config = dict(
    num_hidden_layers=13,
    hidden_size=192,
    n_experts=40,
    experts_per_token=2,
    d_expert=224,
    d_shared_expert=0,
    hidden_act='tanh_gelu',
    moe_layers=[0, 2, 4, 6, 8, 10, 12],
    router_score='softmax',
    normalize_top_k=True,
    routed_scale=1.0,
    balance_loss=0.000138,
    balance_bias=True,
    router_z_loss=0.001,
    router_bias=True,
    n_groups=8,
    groups_per_token=3,
    init_std_router=0.0242,
    lr_router=0.000427,
    num_attention_heads=3,
    num_key_value_heads=3,
    head_dim=64,
    vocab_size=8192,
    norm='layernorm',
    norm_place='pre',
    norm_eps=1e-05,
    positions='learned',
    qk_norm=False,
    attn_scale=0.125,
    tie_word_embeddings=True,
    parallel_block=False,
    init='normal',
    init_std_qkv=0.0559,
    init_std_o=0.011,
    init_std_up=0.0559,
    init_std_down=0.00548,
    optimizer='adam_variant',
    learning_rate=0.00109,
    beta1=0.95,
    beta2=0.95,
    weight_decay=0.15,
    lr_head=0.0124,
    max_grad_norm=2.0,
    warmup_steps=303,
    schedule='wsd',
    decay_fraction=0.716,
    decay_shape='sqrt',
    final_lr_fraction=0.02,
    batch_tokens=32768,
    max_seq_len=256,
    doc_mask=True,
    train_tokens=260200000,
    max_steps=7941,
    dataset='wikipedia_en',
)
Below are experts of layer 4 (counted from 0) of a mixture-of-experts language model. Rows are named router (the router's row for the expert), down (a neuron's output weights, with its number) and show model dimensions 0-95. Each number is 128 + 32 x the weight over its row's rms, rounded and kept within 0 to 255. Numbers have three digits each.
After each expert's rows: a language model's description of what the expert responds to. This comes from a sample of Wikipedia text that the model never trained on.

# expert 9
router:144168199177140145120085149098137148136112111100152060159179187092131129152139126117091084084164132128062133105091151142144114116131164117135064098081137079149131125066133104118194112067134140190137149089192094177093142140087176134133117136154141153132149133092116141078146076117105162078
down0:124105069176111135167066180130149137139149120130198087088062083112156121119093125136142145205148169106144108167137125132142081173090110134162079099170170165166196160150172160075104059079098083124100155114209142126165137103088097099147090128120078137142155172100143136139119090075136145110
down1:185109133086057103149106152072134112173129134108120190106114141126116187150124123130137126096105069177095142153116160154122154147136169110107100122161080135115115159143101160102135104139082136144104100100120127112131135157106144195060138176180189118106128084067124112104106122147076220166
down2:143151144153085131149158149156106140139077150115129155120206142116035153117129154133125119138074114118161128081155080117097068133086086100090106107132142070092101090135110152123126181074106082110127073137138107120112106094174146137160148120092079198164117135122072142136163091089220135125
It responds to: Nouns for seasons, teams, leagues and tournaments in sports careers, such as season, club, Cup, championship.

# expert 37
router:109128128150125161111110093093121150124176157090144119180123201131138178160090130155110093096117093133098162135199119147158116122168186044078113119100140103149100152109065116114139143084142141168152143114149034164146156062134138166110108171158158107157099117111092090151152167123130122080
down0:104162101139127159099134125167136124126145078120125157164110105143137153164142134139145163140127098112023130130134149105164161172159124152142128076108130166130119084107156117120109184135107118113179159118109153195138156095111099132119099130095081150170043145119096104185078193116129131174
down1:109151119112097118114138118145161096194163127120092027120109175122106101138108163078122107176127122074098130082113204135164156123124145091152111105115120169157116159070118095071108135150115098130155060115119100092132170136119075144053086075079069107173090070188099121144119178148100149143
down2:170127099119123088119112102186155111166130123153144201159102135146132095153134098139164133175131119113154059109099080150110148112158161153069145159127077075138118057165128134141114110144099076131104163083161098136050144168114115145147112137173164116094152168150126142145143115120054181161
It responds to: Subject pronouns he, she, they and first pieces of longer words after a space, such as adm-itted, int-ellectual, rem-ote.

# expert 20
router:158170130150172151106124109095145187110138094096121100146180117087136159179122160150056148069111117091113131161127109111111122092127099057108141165138147073130126175096130163116115080077127130155148160120146117122109197101108162119149106145172123119199123115155071106079140090162153123135
down0:130126134120117202128115084156144079148122098111109135112158165114144133111083118149212134143151053130183137120087127132140176159108120106078155047172142149159187098144135086173128119097124080162136072144102156109121139090109157119137104132090093112142149103093137133104069152109145196193
down1:124081147068091126139102145153073119154079143153132150125123145117136098110089148113165115092153115148149141151132140129099127099115092116109102094075195134097107208129165077132151149217070160150079117104085182139143149146116132119211114136158110097078094195130153140091074099126150146127
down2:121162128104154104149171112175142146140096134153156095116078146130145129160111119096117155132126102129182133125129168143137123125131057192172087144152143127099101130146129158157129177090123135145078146078175155105126064078145105131150162200113121108154176177192173126137122128098144117087
It responds to: Single letters ending surname or place-name pieces (Cut, Schwartz, Memphis), apostrophes, and raw byte pieces of CJK characters.

# expert 38
router:122074129143164095097123123147134138140145140063180125124143175085115146150126132168072137099178107086133142130183124131173124119149108092125131163190141132136083148128095118064171085133164095164120132172121157139155132126111143096111079172125152128135064097112066088091122034164059162089
down0:161129157104099165112130157077135200163174104119157104152112155136061099195100116080124113164173114139095066143146099131101109122139148166105115124193139146118144141126111109150100149117165085166135160068120133105162136073124125124106079140090072146099103133061156141100153123165105093137
down1:166138143110157139133128113101077162156120131101099160109132134084150133160124092139107158050130150137088162172187128108107077108118130128181079168141144138096170141111135121069155146154090109118064168062100120119088134092122111143155111095129158197152154177154126127122189167149128141090
down2:189118126137134104073121115105150198140133114051136168070074084131199105130174150107149105072112123121166111145123135181112089111140153160121104123158145075113132102139161101102103114170146120138129106200119130133091143127129173117150183139128191176146107125136138140105128074061123099128
It responds to: Clause-opening connectors such as after, when, during, while, despite, as, for, in, often starting sentences or following commas.

# expert 15
router:158134185162149047104116145132178120064139177093138110097151144095112144200179100151097138090081153079065131166155140064164130124135122140116123138176150084150110115105111086083126084119162110144107189135194085143148150130119169118126101156138118185154145139148125079103170091177093146119
down0:105149142139108091086215078182155153183125089209130142114087135151158105111132161122160128138190147133166154093102126114152133117094146067150078131122131137110154100173071136121153141148054093115103102135190160116082137095113146158106106112103103035118138129105149078142162111085167104047
down1:153087115152137160110121081141092107093082130130177136176076103091113096087182091088230106145110173152131092129151115155088132057145099154119127106119101206196137124049161087163132127086111115098121097116115140090190156153172131096126155165152118168080158204129130148143144137126122137156
down2:165169108151106000119088130092056152105119100153078154190133078193150124145129128152071107100111127161076087145065136079130120148152178136154126145134142122148218145117119116165063148104163152116082121169111109116123137156124133145091144105131133128114122142072164127163119171086116108111
It responds to: Years and digit pieces in dates, statistics, coordinates and table figures, such as 1949, 2019, 77.

# expert 31
router:118143140161140126144102119134132108114174145117128075166143199115085139202129138141100075114099120094146150147140105154182125127160125105069130124173130141105104141118092106080215124118133093146123104102127113120105205116144138155083089194179145091156135121170111099094176125180079123116
down0:157092115102134099098089058123115193121140047198090178137087156093144152061140140162165065145106091159142104067089133121061148151104162136090145152188132093104161149173147100149120159086154137115127150090139107105180145126078110092168102120083107126163112197097129164144118118163134078114
down1:138052146145107099124141101118135184094139161120145169158096160142170138123166079103120101124117092135163096118143135118193182105149145117119177200089146138117131147126166144151088121147105159151124111078176114142136072141089137130128116141103175103141073085119130120123115095151150123139
down2:087128117184106138113102128113150152112116182118112141125140117107161118129182106136093130213115088138113127155093143102065117067156168114141119126143119099125140190077133152102098126147125113099172089115126136099117097161169119101129135109180124139180152107144112133165128142154207113111
It responds to: Pipe separators starting or dividing table cells, plus dashes, semicolons and quotes inside tables and score lists.

# expert 29
router:182134139154158159076105101149136123164142112062166103152161156144182134146117180108079090083065129098052080142148142103142144079139131131104098125145177066136144127105143105074162146095148086177142151133190092156159162148094226172116111165131151166112092120179073056093177128159115158115
down0:122098116123138138147115176124115107129117150101105155135148174083110114119087129127124175043133106178152128136161131140168149144181138095093100136066106172185057113133121110199137150120201157070085059073120099110113151141151152187112085179147143137151157068138142132098130167060063105139
down1:116128096172122135137191184164100153160092155100167090147170073094136090085093168115150117133159112134135105108073114160087096124093160087147174160166107106087105075125088101115173111170100111106165139162149117151139087085097117044166149095140077151122119104097162097100132100132167171067
down2:122054128150119119133112078147093141148078130166120151095128122134066160170124128145127146084141091120126120117170169121136202165114143143160129169139109115156151143115099151154175143138126117115114080120132136080173082123089121137111088125152126136125110158170157149141127145152105114159
It responds to: Spaced whole numbers at the start of table cells or list items, like squad numbers, ranks, vote and point counts.

# expert 32
router:132133085147130153086146091124173155090178137085136083193101138106200177119175135121109080074140151093103086135142128140087155094184161080100152163163136110101145127120099102094099098124160114163151140146150103142144200125127147117137147151116156095188093091107105117053196120170139170126
down0:134165156175107137125145119150107146112164150183159169133152097087094091133093140153158122143089101128132143150144114124072127166135140189191170105168088097145155089124107104136122115161128116108140133177116079097164084058095135108124139179146139103208139158129120116096106089114148148181
down1:164068064122088140141170168153134083123196155100119141131140132109121102155126129163146141122141144094178095137160118147108175117154110173144132120116124170095135059144098107085180200114139127143157085086061084115063137121179114121071136145121105079104163088154147142100123208153155142148
down2:071152073172128145065147125108128082167113132154102099138156084103130078145122177111112086106114122127105127142025108148104164121101143081149077142143154135087085161142142186095144140209163125111163149141123130122109135111145095171214116141125125107161105126124113116094125127142109105147
It responds to: First letters or pieces just after an opening quote, bracket or parenthesis, as in "who", [a], "Tied Up", {ij}.

# expert 11
router:137149169165175077112089116101146149115122101107114114154185131094118139180125105137058121112096103099097120196141120134103080059116139117124146155176131070123126122121136113092172112097182110139109184109146126122134159134072137161164122142190160101179113126159106109102160083168111180126
down0:157131160073121085105151129128119122134154130109135145121145056078168099151093114115100216143090116140090113155159181134206124092115186102091164111158136076121208110093164144127146153149187117166152105153096092162153135106159147110131081104112161103148136132079106111089124103131152172159
down1:100156059121155149220147152151107167117029091132132138179093120113115167119167101128128151143178127160111135165134114110104052087120057173132179160057110194213117115102106128150134136104136099148187197118090190145110176145133187149095126149116157119146096143158137122113110125118099098127
down2:076135128109095164134133109173104068114096099137153132148123164163121144144114143154083144133183057080116119109172102102108095121114125069092099118152160126108138131150089163130131212184102119151085240124060213132096137145141108142074159142145132115129116128097159132144133098118152118185
It responds to: Final words or pieces of proper names of places and institutions, such as University, County, Valley, Regiment, Places.

# expert 24
router:132157169134124116074091125120157198117171107110119078127132124128128130182167115142104068067096075088081162136158118141100126095153131107137136132125159113112104157049123110128138114075135104159161139123169111141129184112160151126157086136177133124178139096142087126154094044192130111164
down0:197130109108084141126129126108180138149117120132118175076120145127091073105085145083058101101070152122088116142170095191088158189090082124124140170138125134101109073173110115112115138123176105162135162096144110102105131176137189117136109138123153123114159117137110121101108133122118152104
down1:132151032166091089139123119153062084098110089123118126161098139112114082173096137103092178167074157145112192160162113189090135069126134093119105187105065137088111102079164112198141161097168119119138147129129095104125153126092134102147175178123108123131110169104146116140129105130127144125
down2:069158107105117100176144151142074170110179169139132099164171139102139128087098089106154103093183145157124196124097098119149164130156164149141087073077154061120105093131159142133120084121125170167121126094128177144127103052145139184126100120128089126138111122130103160085117102146095090085
It responds to: Common English surnames and given names (Jones, Smith, Richard) and word pieces inside foreign names like Rodríguez, Wilkins.

# expert 21
router:181198156129195093082089113137120208063157189103096089130156155110107122152132143130075125100117124092083139130150145149088118086123147105126139121170141058112139208103146134111112100130154101134144189113141123092130164114128152106144100183203172176175166094159110115129194135136136112134
down0:162106080168159203114092117111172079108121119080149153113172040144099127152166152156151158102129129132116157130144127096181091108122149156127114188079133111110140078105185142095087158073114099101123186186147091114135114085092183124164093138142135163186109109106139116221110157151110069156
down1:126188110130143130143116149234131124121135134135160138132086128101148094126137132100089166134147132100142094141133108124086091093141103130168062112133128166158154141143148133195126132130081142133152126122128148083169109138128156159109131096124106056140102157098171081114137132082112116068
down2:163076166108088096097120126153085101098091104068148159128139108127165080161190145130159105170102060130204105108149063104143174138105125100157126102148068078098105157148132205154099096167161090114163150147104120140127073098180122115117156131169084143106159200119132103168141173120164110084
It responds to: Last pieces of Latin species names, foreign surnames and Greek/Cyrillic letters, e.g. -ta, -form, -idae, closing parentheses.

# expert 0
router:195133145168191127124128102115168098133184123127099092116180181063194129122124139118161100142123148094136107157119127134169139107150156088071109153104151079093157146107113094108140152123136102120107210086124102160079171122149156113135043176130137156120181103116100097132122093144079170072
down0:170045083079152177143094120145109179127090169125122124162131136094200045093091103153161150198116035120160126103075114159151114122067172091155095162089117106132144138134093108087150169124109155152073171057146122118126091114151128078152158175128183152112153101118150159161115105139128134118
down1:123118115062122157105145083175139146152129126114141099070098084166154109182122139096128129121144120076075137146154111088109098149136162167113159075091041099163136142090130155105136096142142152151140085112186090201094124098147160096141115140078156154111128137139099122124173117079151147069
down2:148144134159125129140143145114150189061114135140092164130167180077132149097098064144162157072090150158132142100104144189127085119180126084092096138143080127126203129155121096123150134089171113114137090119196103055174120137131147183087103106140128190089116150182140136149097161119122066087
It responds to: Pipes and semicolons separating cells in sports, election and discography tables, especially after column headers like Goals, Votes, Title.

# expert 18
router:139151141129136096127048098084162113129208153087152074149187171077167157193136137139121147072126109100145133156145097163185121105145186099076113159170152155156111120112085098123149129110126155167138151136157086124104143092122137098116087124150136128177049130122138086088110117120138170169
down0:072144105133096049170101116075144128130131155083147176098117121117146135138113099144115144166153124148158124199118111090101085121093045104128117157159064146102164116151106118077127128113114123107050159124089113055142105117158172149090142145208154169148096152128184088146122100131143233121
down1:120108178159094141110134099054130189143132134130082137148151156068102159103082125128133141120106147105132175148039145133178122071106067173092066148141163103186113161123128175106148082177135169188125123128072106125121095109089172116175128169149129134124140168112128112103066126095111150179
down2:152156091135142143134127107103112127178093139133168152117080169126082100096154115168104144149172139115179138148148139099083163160117122125115146173159142079146164203156130128076109114096102120108111064132141135161133108137120111124122225112072077165134079074150075105138145127111135110045
It responds to: "the", "a", "an", possessives and "was/became" after prepositions such as "from the", "in the", "of its", mostly biographical prose.

# expert 14
router:153159151166158078049114155097175130100147169088157116133162148121170131132204094149123072126147106101132108140144134095135075111160166109129137146192128120135110145084090089091153100059214128128120175134148127179131187125113181092177090149139126107166143110093114089074129127130105163041
down0:185155050141081127171161073108086153130141133099073110151112135137183120108144172177138096112159172152156103120094122185159158068070115126105081192129095078083159140134181143127087110150168158169113080110164109106155174117135111141110132074073128156121121150111105104129086130146152097098
down1:177163060127131130131180120050074120114130080153133123131112147115163087108140154122074132086125095139129119156173194148119154104124098101159161151219121145121127152101114126147114115188128106158113136163100125086128133138125161095141106118203115153129168136118110094096153113138129142130
down2:073026154141117105193108140115154092121127129087090138122097198090092108108152057072105122131109141140161178153163114138120173129107180116146146167129171114118113128156148104089126163081105155141174124107145152097135084155112098070123081161127122192116141172137100105115146140098121138172
It responds to: Plural suffixes and plural nouns like -s, -ations, -ments, plus people, years, children, members, usually before a period, comma or "of".

# expert 35
router:151125165117130127131059096094130170100174128125136127111178160070129155132146153160111038109130119103142133095115138108151097130172189071105083088160161100134130149072103061094179067119103133142142150116169157224139124133100107169117109138163175128182096110115102106130162106152096104082
down0:077148100157245138105141134095098177084135133114110149127118055149160129199152115151186160150109180098108101152109127123153145139130135057102069114079133105140115149148127112099124122065164184175107183122131135121147126174163128097167099138083097111153084160200159123156154083114076145125
down1:190069107109130170096135094094221170085120094104164090148109117115130101133164168125154161146056128148131129107156159097105113166189154105108112078137072095127077136132135124132161121155135156119174122177117154121163094182101093149151062142137134100099084120164143159127132108084160145170
down2:134141185114130126060155116141052225125134129091120119070141099176153136070128105172164156107129143137137125144117171101179121106051131125218105113186124126102178149153127179104108106165126155111091192148097114116082133144127130183100120123143084112087152102096087122179170137144149135127
It responds to: Common nouns and adjectives or their first pieces after articles or possessives, such as war, design, period, special, origin.

# expert 28
router:171140125130152131171099137161153140091132095106155104123146129091158112181154139114088127133076138094064121143147144178151129088149173104113092125146215084088166133089175118110148038094115097103128098097166119160112146178075151105143094168163171145140095082121128119081166079176130175093
down0:156144094104143149204122139131208110103200146182087061150084077110098159145121115090196124155095141128128071139129105148158176086135160077116106123141109154121104144166124099123123089131115127115108077091131152151118146181119144115126160127158133166114127132113179100146112153110141151118
down1:146157129111116112171146143142140079137188134160162104067145135142109159140116092097111112120095132139096124102145186190186129113083117102088097113098136169089143186121151150144117109077127100113089135075162141142069158116156137100086101119107171156103148103143152154176131100111105154132
down2:086098122144137131114136158157127143133103100203120126093168097114112163117118146116100081181133104124146101139159110126047140123107156148131164106126148109176159142117149147143138159193146089087101142160106102076124132105123100131183091162088108119178075065127126097144122159125190138130
It responds to: Words inside song, album, film and award titles, such as Love, Night, My, Best, of in "Adventures of".

# expert 33
router:181144148128187097084128140117169160103205145086103126164187164098161120145147116135124095093109113098100066103164166101191139092096130113078115144152128045127119141099125060127152155113153109196143166121149088129144150169107152137124100117117171141184114132151078088092184068160122100133
down0:125140118139133132117158096136080135150132131141085144137159142112131145105131129087114134120052165142097101136161138094194174182078187153107113111130148160147157132118169026109150144191094122128147130121123161148157141085132141098089053161112132101113094126120097104106109125138119176119
down1:179140135097097056185131139197145071105120165126214084086166084118110139097176145149115135081120177155125131185166127193166126105140092165101128133157160164163161086092131188164106098124099089070118159109147120130149174163154093075155075178124103097127126144150158084124123108099109178193
down2:114158142144063156020131097092133122108128155113155112120163098183110099160137109142132092155157121137102148134111135098175103188110134141165114129125098135172095064110133087095193142179126122109047138123154147086169126100122149161139101115121124131166130171144142111156157122147113127127
It responds to: Digit groups inside numbers after parentheses, dashes or decimal points, e.g. (49.80 km, 19|13 birth years, 2015-2016.

# expert 8
router:143123159175167119102052106137122163048152148081130108143174177136131130216134127135077113121152131123069124161119091061143094091130167086107098183135140038124163228073164121092121105111154085133113167108134106179102167109159118141098091175145157126144115099112123134119160102149138126169
down0:149159133139166129141060090131194106090155099127130089064187148103158070150143116109098128110105102101108158129174158074147180144099140146163144118098164129051170126106134114167198131102078136111146166069100123168125153110125111151146098130094157194069104147131084147112095106162114155096
down1:127182151098091165156157126102090114209132153128117115152110126108095161098140080181155092092126139147166155122078148138113066125144122122170135107073198128204121138107159094100255166116064127083072103104152122120105134110122135135159145109179156156122110159135153102092059113097131114128
down2:185124169129130117161111109116092109119189134160176154116139098093073088079144110152128119138118143166155146158123116085152110126162129063157065077147047104122170093093102121101079125040100082178158095128157172145115126090104106155120126140103165130127109127128118177108140164111173078170
It responds to: Equals signs forming wiki section headings like ==Use==, plus words in article titles such as National, Historic.

# expert 3
router:174114111140133109089129161119161154059167168081176093182190137084081156188136114138085076127152138065145114157143138114127139073159110089133124130173141103124070124129121109099155128118191134173139163077156081153134123072099154094122080173166124154179097078107122096101124105128144181128
down0:160148127157142133079146157156078162090136175122118105127080165104128164119127101147169099160137116137098075145130147108095111110081125173081087154101147171104101107047208188089132174121174175134120088139123182101148135140103098101128123119107110154176104173140181186136176110148137125116
down1:186085158119078101127149176150139093125072167096113142158139128097109128178135093108114210126132128148146100098173148161165128136138106155116126090146055112108111127128174108177153121098105127119148096159117151090194102117157168162116119069160117097168119073150110120143096114171104096124
down2:110104174157192140133188109128110155168177130068104203172094158145105143149108149100097142178120107141141111102100108124113182181143209195234150159135150054078109123116162138110143140125176153141081176096144120061143103157120124128164085124141086172091129101085142075115170156168192095074
It responds to: Commas, closing parentheses, colons and closing quotes right after a name or noun phrase, often before and, which, but.

# expert 5
router:137115093140134105163084102167149110071173108089166135115179128096137140172114133124098132105152108157127091127127168133171104099149101133116118114151170088119128130132131128127205093093134109167117109088160119168133204126117157142100104122191123122145140094086121083090159060120102152105
down0:093162135093081139082098123182154102203183073144104121132114175129067145152160145112078094085152066123122084119084057145136088179079148091134136136137155150173135097086097121140124156147102190099116113068112160093107126124166133159109135149117129106128094139163150138110056159086143127107
down1:115141120131195117195135129157113095148107141126153112193150134080112150103132141136160160122169124166055136154228095148117100075115081125052111114178114143098121112088158034102107114123075172172170139138073178140143133146034178135186100142115087155126147146149151115167146111091154164174
down2:108100179128090091150143118160127135183164137115154136089171142080159149158156148198102121133099083091139105189163086122093136109129100160169175147146133029130114160080103155099194125130150157136113135112046172172056191115181165158117139162183196153105115122093139145162095138117122166122
It responds to: Prepositions like by, of, with, against after verbs or credit labels, e.g. Produced by, command of, Website.

# expert 6
router:162103158112182084101085086101118177116109082123143117152133148128162181160146125154124089085107073124060119127134131112110137128142184076106163132144103096136148134144093054115137089112180123140128158161150123203089168112130155149096116125127172122164127130152078112081148150163140121106
down0:131162110110123155082151130128133166137134196115180103076156053169178121084139105148164099098121100116141134105084174157104134154131104125097148153119148138117116099096197131122164077135161149138204099188104135125059136123134098118076113141109139160133154111125054155157116084158150186143
down1:159105130171137150150118113095103144128116100123079099172196062105124155103060111111097128117081111176092147156128072135120093109117106124115125088094102152169143152154178149140116128154102119142158146150140120187130112128152120104141192113162080169104137120124141148156139124171164079131
down2:139108104136049111161147118113081160107149123102152209184134126079128128111067121117139155091180193193154139107104178115142149126106135175114137104162123113122101093075113139073086161086122154129133124173094132113119144120136098166124156135110162139200142139102222123127173105135141111132
It responds to: Word-initial capitalized or noun stems after "the" or "of", often place, water or military names: Batticaloa, Battery, Dr, church.

# expert 7
router:167144149155126165095071134103132137117160167072126104129178145082131142194123137159096102102064149089119126140130159148162165139133194088127118161174194130134151157120117124060133128091190082123149117144119098136091192117090144113122125203187137101129117109133124092053168147153139160096
down0:128126098140136078142154128201154175172149131134104149122097139103115085188162137093090145073198125142151139148146129073160131106126097184175158167117137130088179134148129119159118172149137166135105160120086154123158095145135053109133079154131123125123123133175097099062123073106121105163
down1:162127109171107066121139175109175189106064107146143135170124101129140161131130118147161133180191104144116059082147113084113102087140152117044164105146125107112086084192084113148099192141143117096086136183098097143126135160133074174109106122146163080115133102114127119160159145125114112088
down2:144119159107136092148137085157107172159169146054182132098133179131129084175134169133071173131118120106139168151131141149055138132154115129166183128123118071127168148117127098164128207126095134123114176105185101102157129122182059135181105131120154169104087101160098151100080135158185167147
It responds to: Line breaks ending list items or table rows, plus opening parentheses and opening quotes, in lists, infoboxes and tables.

# expert 30
router:143130130176137136142096102135149148123186097059126082105145127130138168165174147135106136085128081123090127189117143171095142094142149114102124134167128077134159092118129111066142081118132079136156137126140059148072144095160146132061093205137171134178092096146069090118155079159178136165
down0:143156147127185118139138145110168169168169114115144086096104120095145140116127105128079114098220091113120154148220159122104141142129138154118126144107184152092098162148181187120104134089101115128155158144120146134047135128099188125156127106030119161090067093221121116137096095143124103163
down1:073091147165130073119142177033131106153186175152123119094143087154136110159084045106117147142124159158093123132135089124150121138099138122125114118117112095152074077152096168125077197173175165150182122087126102163157133096123122144132120222130124115182121132178117186074102119133186126135
down2:122133170084144177102142136091137137174123129143101090113138141116100105097124144125164100086151173145144112110111105162128152156096191088172118082175141087099126114101168146118113122149116140122166150127152027064078116119110132131115179199154149167067153144141127154076126080165147175128
It responds to: First capital syllable of proper names, often foreign or personal surnames: Ho in Hodler, Hogg, Cho, Hong, Ma, Gu.

# expert 39
router:145125155149139119038085101134147205120150167073111115169102099112111156131108141170071101077154124095114111149164152156123136114089178130129086144099162099069147173074167104091113094089132096165151130143155031155155096133081152154083130130147166174148063101181123086121117133144139083127
down0:103116123075140114120105174117161102171164043159141059051145115154157117185119122155148129099126153104127163132144130199112135147101094092118194151078112161151121166109128110157163044129110146105093114122104128125174160109122144100177089094129083100137087154118099141123098090130183159149
down1:138121169137123147121135178169111126163121108096144109128148196138173108140132112075161148167146138126118151126164141120172229116151129083124147172066142162145134143142123173095125140060095103166121140124118048095069112097138170161134104138109140140085129092178021089138167161163112138152
down2:156125153173155112188112164071099174159131130082155127167085131156148118110149142116096156145136142152076173130090098174176140160116134085077153181128134089144141148118099144134155104144135136138152115123109154104131054139142100131111100085173119160119143078103106123172139101139134097166
It responds to: Consonant-heavy word pieces inside foreign names and technical terms, such as ag in Zagreb, par in Kasparov, rop in Gastropoda.

# expert 36
router:208160114205156104104123126053154143102121080117097122126132160076108165193120168168073139111116119106084134147139177116113084102154166146084101144154158097076101184120084108109119125120136060135142144126127134131117192103182140162122113150144157098132101147127128066116124102120097118153
down0:111153182108161077172128141182137109126101101202144159103135113101133098123170103093119093105110110123167065188071078142140125127138139101155133135053101144172142142158148143180088167134149104102060092101126142048133091132112087105126178112127150143101116118121136132153150098105154115118
down1:150096172133134075066120140146166139111117140125169146140180107119133200117045153154158092133141124054123137153135125147149104126129121123169154108162167122104174121213142132087147141147136098102142137112143082114067115120119115121133098153099176129111175112181137164127166082105147127102
down2:129104114126124122185125156068123059115161117132106123117150131076125144173139113142065090112139152122118173171202150118100085143130117108153125152126084145146134148135179124152154072149112152104156099149088139140098138106130159163136123137177173140105048104129123150101149131076144132114
It responds to: Hyphen bullets, colons and labels in infobox lists such as Born, Kingdom: Animalia, Phylum, and coordinate symbols ′ ″.

# expert 27
router:193102094123148068118093115117128188151202101101178141133141179117184146129165142094111103138145114109079103120127120082162146094153176110146141118144166087153113124114145097101185100122174113182111173148126128139122128128096163136135137168140186149143121126121041120069105052132144169052
down0:127164093146157126154144125137132141106086189141139098080132147140165185145121121124126050104176111140181155151109169114126077119184157092169157121094084185074125149132148122162105182153132168152113087113159090160088180148141094224113128124116138151154139042121165121144148144077137106142
down1:108141120144166124173179134141130149176108125156094176135117104134068185136147076088133154104109175177125122165149098101098173168126107077119115127149090112131119089118111135145125118057129059131123121170138052119160105156164106102169168123125116156177138135103147158090125153149100074100
down2:115140131106171090158172099067163207146108181084155109164149117140100087130153132141136116172204144125144177098141142114213125144110156100119122117125105113123069130175107160129109126146126127106155114146100091144130103098093073147132095150119126099165118083146089121213112112073128166070
It responds to: Paragraph breaks, table header words like Name, Length, Coordinates, and sentence-opening words such as There, It, However.

# expert 4
router:166102136108124122118106127150134125102189083104108123143147160133121109191143172137091077102107095121110121128163155151189114115133164103133133156174153096136131168133082095125177106070138108122086135130125111146159183114060165069101099150102139125151105132124085084105130093154149180123
down0:133122066125123146180100136133038069132137167112120085169182084083134150130128121134148197061136072146128177156114145140121116110076138193098073109110133156149091116132077127131125162134106137122141111134188178157120128059134111103109181131156170145128172104096083097137129105117126148138
down1:148090105162157116087176129168084177106167168092158122151120166084123134124100069100062158078096093087150157136134132095095184152173186159069098191109095141159133159105128162105118147156137166117158159137089155136117122138097113092089118141148123106110124096154089146090160139137091108112
down2:082118061130137149100104164150125105191093146117154158079145113202146133172114097170109157159189072135099167135126157075099123142189164112083142086114165145116125149112111092155091097121130142136069205079162113122121133097093170126175096134095123164116118134121141100122102109130092156127
It responds to: Sentence- or clause-initial articles and quantifiers after a comma or period, such as The, each, two, all, with.

# expert 13
router:118096114135114130115088084102178204125121111113142129150156083099209105136179159168098101123137106113090111135153128177097090115145132108103112148123126072103144178069105110087113089115104097182131115113112123172082156161124142132079104154141219114179095127106069098118165087145106143102
down0:208150152130168060141134098092171083110063152162140166111092139165071152151172110125160106085149096127128160066132124158091133186133106171152137189160130056087089158129164112114140156174095119103149158151098145169153128139146105133154120125085135129139054102115209112192136123151101168118
down1:124133122072141118164168113099131122168101165078158146148158148143107201150119124070139161148145088116135123096212084162148157173208104089094157150134107120128117131162143169108082171115138117087071159124115131135176197134145167077106115164183135174090173148144162101168108135156158179105
down2:159126132134114095096094157124117115159168131143155167140152125196075144165116137099118138143145173145165108138112132136157149110189101145164127125118122158106071129095119083116175132102136148144115119096189095192116133110166133117146125114236141156128139078151099144192102120048094147095
It responds to: First pieces of given names, place names and headings after = or | marks, such as John, San, Stan, Cast.

# expert 23
router:160133189154160145094096101094128222123127130093149119137104176125139162113134113167124088107162059045115129115142151164180107112122180101117108125130156095182114176144116145087133115115188095100184139130178128179111110148136179140057127093139156135144145027107131131109182090150117108106
down0:178130140151133050117116123133110172170105062104140151075127158120131089162187120093093121135076095102142171143124136100149126115158092098107145158151110088051091110120082153180139083079142156097134167155192098131139115148139154138119077158174124096137130106086127111095068110217147091086
down1:108133175079184200151140109132128142134081134134142141137116181086108110139072130082089157176127117085146132112131063100176153128164161155135135106195162193142091098105121178164150144113093132099156153086170180167084157153063105129057114100161131117092140134120118101174227132121086181151
down2:104154131151166103180149123130150078207183149152108120099108185157135125123098134150180099129155117112141141163106097120116168148089201096113093178094134094150133123203173081165176148137084175110117105079126113112149082048108096126093107110140077116129149088163157160131118117118125136134
It responds to: Syllable pieces inside longer words, such as oti in promoting, pp in support, imi in optimize, vari in varieties.

# expert 25
router:131153143137131093070128128128171153163145116124179094164129187098103111132175102176085143122140111091111105133142083155137093113171159086119077160137124137149154196099097083124182083094141148179146116115152125171127159086083169095105125119193147092151123080113070074091101102147068178047
down0:119072140123123155098154100169165112124132103133124159119142183095112144172169157137167143184105102103125119135196127123143107107133104167149126132112138132163148126145064149078140168136141171146146147181103126178123167118151118101093082161136103079121125115100145121167077067160065101071
down1:095110077159142114128126096090112190163121139103115119162141064164156168130132102128125098081154129124081158130121129061081086183128185098151143146095060106125140070144140093121148122140155132145113169091179093099136130084131136139134105144100081151143054130121181195154157235145159140126
down2:150130175126188106158174106130188169096061081049106107116109079092244143109140121131127105150144153168123108151135108096079088127183132152116084144102108124080085099111156094131149096107163142150131158136128123108133125153152144159140194084142127200113103112149142106149166173152102087148
It responds to: Verb stems, endings and modals after to, would or had, such as to punish, would buy, had, raising.